From a checkpoint of a small mixture-of-experts model trained on Wikipedia: 32 experts in each of 12 layers, 64 SwiGLU neurons an expert.
Below are experts of layer 9 (counted from 0) of a mixture-of-experts language model. Rows are named gate (a neuron's input weights, with its number), up (a neuron's input weights, with its number) and show model dimensions 288-383. Each number is 500 + 40 x the weight over its row's rms, rounded and kept within 0 to 999. Numbers have three digits each.
Before each expert's rows: a language model's description of what the expert responds to. This comes from a sample of Wikipedia text that the model never trained on.

# expert 4
Description: Single capital letters or capital pieces beginning names and codes in tables and infoboxes, such as SK, IPC, EST, "I".
gate0:446487524433520459497436472495526497485514518481441509480532491446534512545453572503360450481500503511483535525586493493437508503540490533467542460584480477503422526501445537516463465444546483497455531477518489510477497502449481472480466496512576499473543493531493458442522517525497533510
up0:513461552548521490462497464511562485507591436528530535526483461509475572503424527555537460477452526505478530505442429525461499484498523474521550547545531571390457524509533493488510470458456444528429504590430535496467516515477508463519469415521470526465437456489508523430548543552565479469
gate1:482491498517478447468525490526482500510442447421499457537464474492485523465480537386518436573546457482545475483536510510514501579508566466482538529487464419469512532468468502481517516492514555429509486522461501519532473444502540474470608473453486479550461466434462437513550464530490520500
up1:461497498561519516481476467430489452471533522399523483462459534463491538462534482480456400484531479413517505500434528551508444522451555482464466498478513508444492584463488475534513445509520461481527482498535463470600482562457418522489571534479491514538482554508510390502542507523475545493
gate2:540486456538530466544431436502541486492532557511517526480568554485404450475530523472480511451536543438464485516435507512504505495511460539532543531527513442475486533573467416400515442554524515495412496521521414454424491502532467504479501428486496531440494509498472524477481514467543451529
up2:462436509521529478500543469515455522454502520436555469556499561478477440467526491463494461486535473471481470579412549505525471565408456490479472489415454481533531525546479468507507572526528525515504507391496491503467493436509520459534489531504448523533553496477508456535558535547452454478

# expert 17
Description: Word-final suffixes such as ist, ics, ians, ology, plus nouns like government, people, members; also byte fragments inside CJK names.
gate0:532453437535565531500489466463486464509515494548458469495487432467512500487423530562537491475547486485536520469524546545462511518459443525466551476513509414499515456525492546539500485485502468525483402465492468544540493498522447499410473550527534399498565428469504537515513515490479515511
up0:538437485486517527511515518482561430470565521456500557508504560498483514483564466513482569460518524558433519544513503479510536450524478453476578564483528451463594459521484464412588520519546469609472546495446532477521441490509492463479482501456441526508492465525494499490532465492475562459
gate1:536516461478510516488473444484499490446455494539481559534421429496507472595495514496534447522558390464448548428507502531497491483499509566488463480474561468401491525473532645510477544523511546569483486507486456463501534436560455454459509543469483516531547514509514500503462475474452489468
up1:530454549518565478499578534515500535519449473477526455434513517534467511587490534524526499528468526513502482510468491508517564550507537504439564546574524482501494476494464432475500525608561472517509505520506525543445506486487538513568466536493513472503553565500493489452464530501439491494
gate2:548528537432502531565456536512573498520459538557566488496504545465500511423503413437467489437498494458474381487542515491499407494453458550487467488427497552526544500459525466511468486516481479448477532541517445506497455429473482554517542487463461513505462451457472480529563458541534497501
up2:495464504520485495469421492468516498490464469462459564506564514533478604502524516463506509462536479451494584544452528583445533489530476514488542549534469507447456443598575492425578472456482463571483496509496454457451491507576581562492525613518506505478456451509471563400531457502500440523

# expert 11
Description: Individual digits and number chunks in dates, scores, populations, catalog numbers and table cells, such as 1, 2, 80, 000.
gate0:513490398509550499594470515512494454546455451502516482477546490441529435464514508524542552499492510478438465483495485533510498514460470414544465513520530501448441450473508465545531466458496491503517536533504375553462492511523470433447409501461516470552455596451495456534495467403483551559
up0:489540516532483504468519445473559480544481477493508500481525534512466578510463520553489503423492492585543479510492565454600534445599504472523482498525531456546450420519456467531543572517505445524533508510421515438530438443507504429536485531521482572503460442481513507456518443454472480467
gate1:452500530500497473460526502504511495499496518503404543505567423513439483532483559535536510532547505479522538537456583489497452452512468488478499472476562538449529419484525546512458486435508481451460462438458485554572458460519540536547457476499525568462489514506532433436541525451525474485
up1:540490526410490516474542487569491479445459485497577520529506529492565566471506487444419575568435469550567535501546425482458454486488484581520520541553510518483536501459544495503481513510523538507511483469523490518526556486476526472574540556544498502546533494574509515495522511535508535477
gate2:497495429515520537424470459560542582455518472507475534462488542475437532425624510570456450542421429497506515465566447524500530541541505500506479508453491517548533461572504495408517530474517458519506501515551502497512496475551560539511538491535456493498505513545505476506480557495524517516
up2:491524542536541519561517526514470408493481471540520438505471453541559458531458515486529543469572505473520426547480518518448460452459590513485488533465422446499462510522414522623438533504538504498513516548439474569486484551558459430499494568476501503483457499490460491497500552546491556513

# expert 8
Description: Newlines and short word-initial pieces such as t, r, l, Sp, Ch at the start of table cells, list items and headings.
gate0:474558533549455549446452471501517511559471476473466480423474512538520434553487480532549540542560461551485537513484503387493491495449464495504475441461506516523529464519520466490548500493458515478444477581502557494438455487523579499511453474561533547508481521488487620512486456455432536455
up0:521453407519447481527532481526477514482495459500562509508479455556489481523471469434470544495382525437571545409450419508519484553468460501533567529481470470486473508468502442501451534489547553472474491532556543518465442435489574501420561476591511529475515431480532517488585431508529562541
gate1:513509436567501475538489450502450482483507566487469483502488533465383508470482468514437461483513510489540451499491564528532473502495476522524542432497484484504487461513502563458491466506523528488485451542483565430517493475547495505421511470467514488509524551479540474475501570492527622460
up1:494530469484486448585464501458478519534552556473542549530553532546468513487509465521570448517508487469450492497497507561480504517490476576515467539538458557553548530521432409452505499537517472537429491521506495585448537483557563504499481434442476515508520553473490515537516460442495489526
gate2:468484545490523526471481472424517498490459495464413549465556480496404463532482484503543452480511495504518455547477506544431468432474507499498441398526481470494511470413485482529481556488495542520493516494428451470475437558455539552541491493543515468512534532536459458511514461474469479430
up2:525498436444529484548481483498415453493446487512506519526510461511498534492414512466448598574450496451496504492471532436539532511500480508470569523561413508511477460475498599493489459554550436512529481457493488522458519496512411442408549472447539482482462441478448520484536508454511494515

# expert 19
Description: Number tokens in tables, coordinates, scores and measurements, such as 1, 25, 100, and number words like three, four, six.
gate0:473592492556455532444504453527526542528486492395521480480532527528425524451491438534526510493502482467431434515502454497532555558460483572388487494520498470581528504504459472569482465460493478531494538479522531516545496466496495501523527450492535470525490425515502511511522553525495505505
up0:489462552495575522518466527489450494515477475488510492509584476491506411488494476545448447433407569507498521516480496486524560589483522545535483503474614523565479559557533513546479501481430567512508516556537459466468488489508480601538528542414484503486455495492523510456505453500569442470
gate1:499439392512432441482527509527511456515498512462472487459454547445507512532512500427532500510496557582513493511472474509477452574483506525459496630475515492522517500431481526492436497487576505609507532450471429464552410470475558430529507468510526481482496496537488611474546536512484555560
up1:464481449467529419464518460535485487521465487506550426478461552522601486515435506456545483515435564541451510557515443495428485490530510493445414569531501486506486500503443510593448472558516575546479508467470449527511462511448440480550473486458539498483498484550484561475497459510509465557
gate2:421512463474417474495482579417535538513552561585515515479469475467533460528511483449502533549529451534425518575450503500467547557505543584553486508519457518526575547550533490506474502490490597544466470448426518483500527513490488494453516470475497510529540352512515541532477484495521502491
up2:487532558465519518426463390515542449502436559443530496515478507509473460500556492450387481520457508532479422578507497469458580548488468529485483516459568542475485530544550506459468460450443566462507526506541528492574532508497508520475565505529439507521542449522505478445457509462453512429

# expert 29
Description: Capital-letter starts of proper names such as B, M, St, often after of or an opening parenthesis; also hyphens within compound names.
gate0:563528519484445440481421476544525538497479530449526450500430473485465516546438490553469524500490524495466555505556507567468402526468494467488500506473561497460502509391496536514561477549467483499387491484505576447516511529443408525514468460514492534489444502483536558434546443472533481498
up0:527474560501456536465571589420558477509474507486528466502470486527486448506563581438519485536521499487528454485499483554399467447470561494452517496502480470451517482447481491488504450520482485432602521449531516524503458540550485546456498509459478499533470529457479429505513512506467464518
gate1:532502530473487513476431423515511563461515546417477548470440513542520525583447538536489473592533455550383485454518496490467473497502539588537466590558542536465526521431535525465496438473540519556472530502484579544518532560457486554507484603491508498497508475502521512484466494561529488553
up1:563485488551497490479491525456516461510408423487398455570528494559460491471515498530475512443562516461587409451505532473518544486553492468539503487547423440539473406541553439475467498462517472566503538495607472430512494506503548492484557442515513475546493487483568508535518459465511532450
gate2:433523587497522603493510516548524492506526463501505511557564468492464473493555504516532542443511451481434528504484481462479548522510515477429528500477496546532567537515523491538412469498517463480484513513425464536476489489478518427477515492539465491479548445532424497515463522522443489472
up2:540434447572482459556501484525463454477495526546586492498467518492493509498500512507433528516487532513457485466531515470561509471493431479523556543435410487495482459454547484544495496481529515457533524474517468506492501514496548440516544512496544501439540530590483527526495536488433515558

# expert 21
Description: Noun suffixes and common nouns after the or a, such as -ation, -ity, -ment, system, population, area.
gate0:474402472519484519493529530515564546447487509544502438518465513463476508580486474430525454439507514470521450427499484435523458548483476538539606504473429505487430517589590493455536518462503539521424513500508503561494557451475481441582430433451493562459439491545527519424548504493493474416
up0:529497447482514546506517487499471506547496546488497556514513516546471483466461557507483532501524530548430406512546504504493478509476506450416491520470505444519518460499509542443490506462491470477564543444501474430397437523498544552406524486486566482501599544473409443502566509458526523561
gate1:467532523480507427548496428522490448455509507410524536549480474440437472507521482443486500450471500461489503469545471512489490493588585499442505535487515491405504498517517512454530493475504531504559559503478434475510467516507498554552453544381491521572477468500494468456473456479407583529
up1:486484423524488488458484538544515488549553505525501531473522497411497548494538405479505540499530443505555531428502517479515541513582512494438471495496557466485594471556521483469522569579475458449533496498411496538532471529505538505528511435425535523500477477556510483467451507570505572494
gate2:464467445515542472514504470514562500490455495493535475470555505402503544409481523493516483480509468526530483533496543549508448520493520541478530469501479580478510493563440585476527534443474467505464441458593528488476466376509479451550476506525498556559535492575553507525506518494412539510
up2:530515448452574500524506480501516447469531497450430506495557468480439552427437418498515423377558497558499520471491518547438488497477474539510471539456428535501616449493447481514484506493466389519481513507499451495479477514493456527498473495463537475569504444519485524538480509433511455414

# expert 2
Description: Word-final pieces carrying a period or quote, like s., ed., )., ".; also year digits and ISBN hyphens in infobox lists.
gate0:455510487499531553481521520502490466496511461408503533491515509454453505442432526486470499526480569555453538465528509543563540469484487512395451516538520549498523478556495503490467527491451494483492532488478592463462495499530484543559509525520495439471578458542498505504444471488478469539
up0:510532495451521440425442507567495493461501499585511553508480544556583518480471474501517557543574446530506503540467468425513485465565470490543500527540473498444605459469476474512492475560477518509506542448465451596516446548501471537535482496519491483547445508508490477521526450467533575478
gate1:540524461540495488457493504487550519486453482461468511468461456521489491516477465525520460442529489479505473448438525568472582546467516476516473515474569549448501475454501448562529520470495456482606516476512467523567437471555568483447541459506440499562515541527475423533500383555506577548
up1:491494454545521494476508561515501515490464479528414502456505482511559541540546403519517471512453435492559502528472465504533347468411508540544490521460533520481536523463564568482545508452487523466574508511423540474498501514432441459598439529508440581534528448478465453509472484539505503474
gate2:533527508430544568502522550475577512539550512498527522548548532546531504472538548508540478436465553544434550546433547441500514572568468556494495470491512502575486494510500490506458478523498504480432451523508535527538416499533483462501482487499511416480435517589518483461555507477554475479
up2:521436497561422435545588571494504528498457552500537517460538527536483516477538533540533471428454496422497464511546474449391555474505529464457459549502561517477528566465498504445550518482519564503513511504501562466502553448500516542451474485483485490469543603501466528527515491524545458501

# expert 14
Description: Common nouns and word endings right after the, this or 's, such as album, family, town, year, session.
gate0:559493413525443513554552511508411483451591465514471493483505605537511451562426532462511540495508463520500555496522497483485521580514478511526465496474547533510449549515581547562461450450510497509489451514467486597506523492419524568583470486452531466533428474468505505451482482532459460541
up0:501497498552536588532466541480484571473420514531497477537495497522508482511495462562444569544515574446525555511495450470547510505525514452569488478496477559544557469525577505520448504499511476505589517574498529448502442548487481533483506531547525489504465525492501443480497484460521482478
gate1:496504482500485582550440506581534555520550540513498564540487533475474506482459470464567470454528478539430588460498454429519563540568473530488495533514558484435460578456483579494467602488503512553475509508499522527434472526491504549482522503455476446504452413462509420483467410438485529510
up1:442494499446561484543454435576518456408498535453463511528537539533511490456464531491543433516545530614476532457423388529533493521526491507437479445559434522529506526494513476459478505491539512528528499513536495482474484484505539511480491549475514506541434465518480527475510584540487566497
gate2:533514485456479537502475538468454551544541541523543457475455396480453486511451418482418492556510463527530492420473491434497488536418526503500508487515552442473443576481519519465559493496507495574497485558478502507461506514460471553460429448500521469512505519420525457438498541499515453484
up2:475518514524446534450511400509452539497542514483528519528477474504464442543467553468504474514487489522510452461433492478463525560565543495473484417494577469525435401545445518496439492544415487487552481558504428509522465468404538422537466475523481571437489442533509609494554438507386535495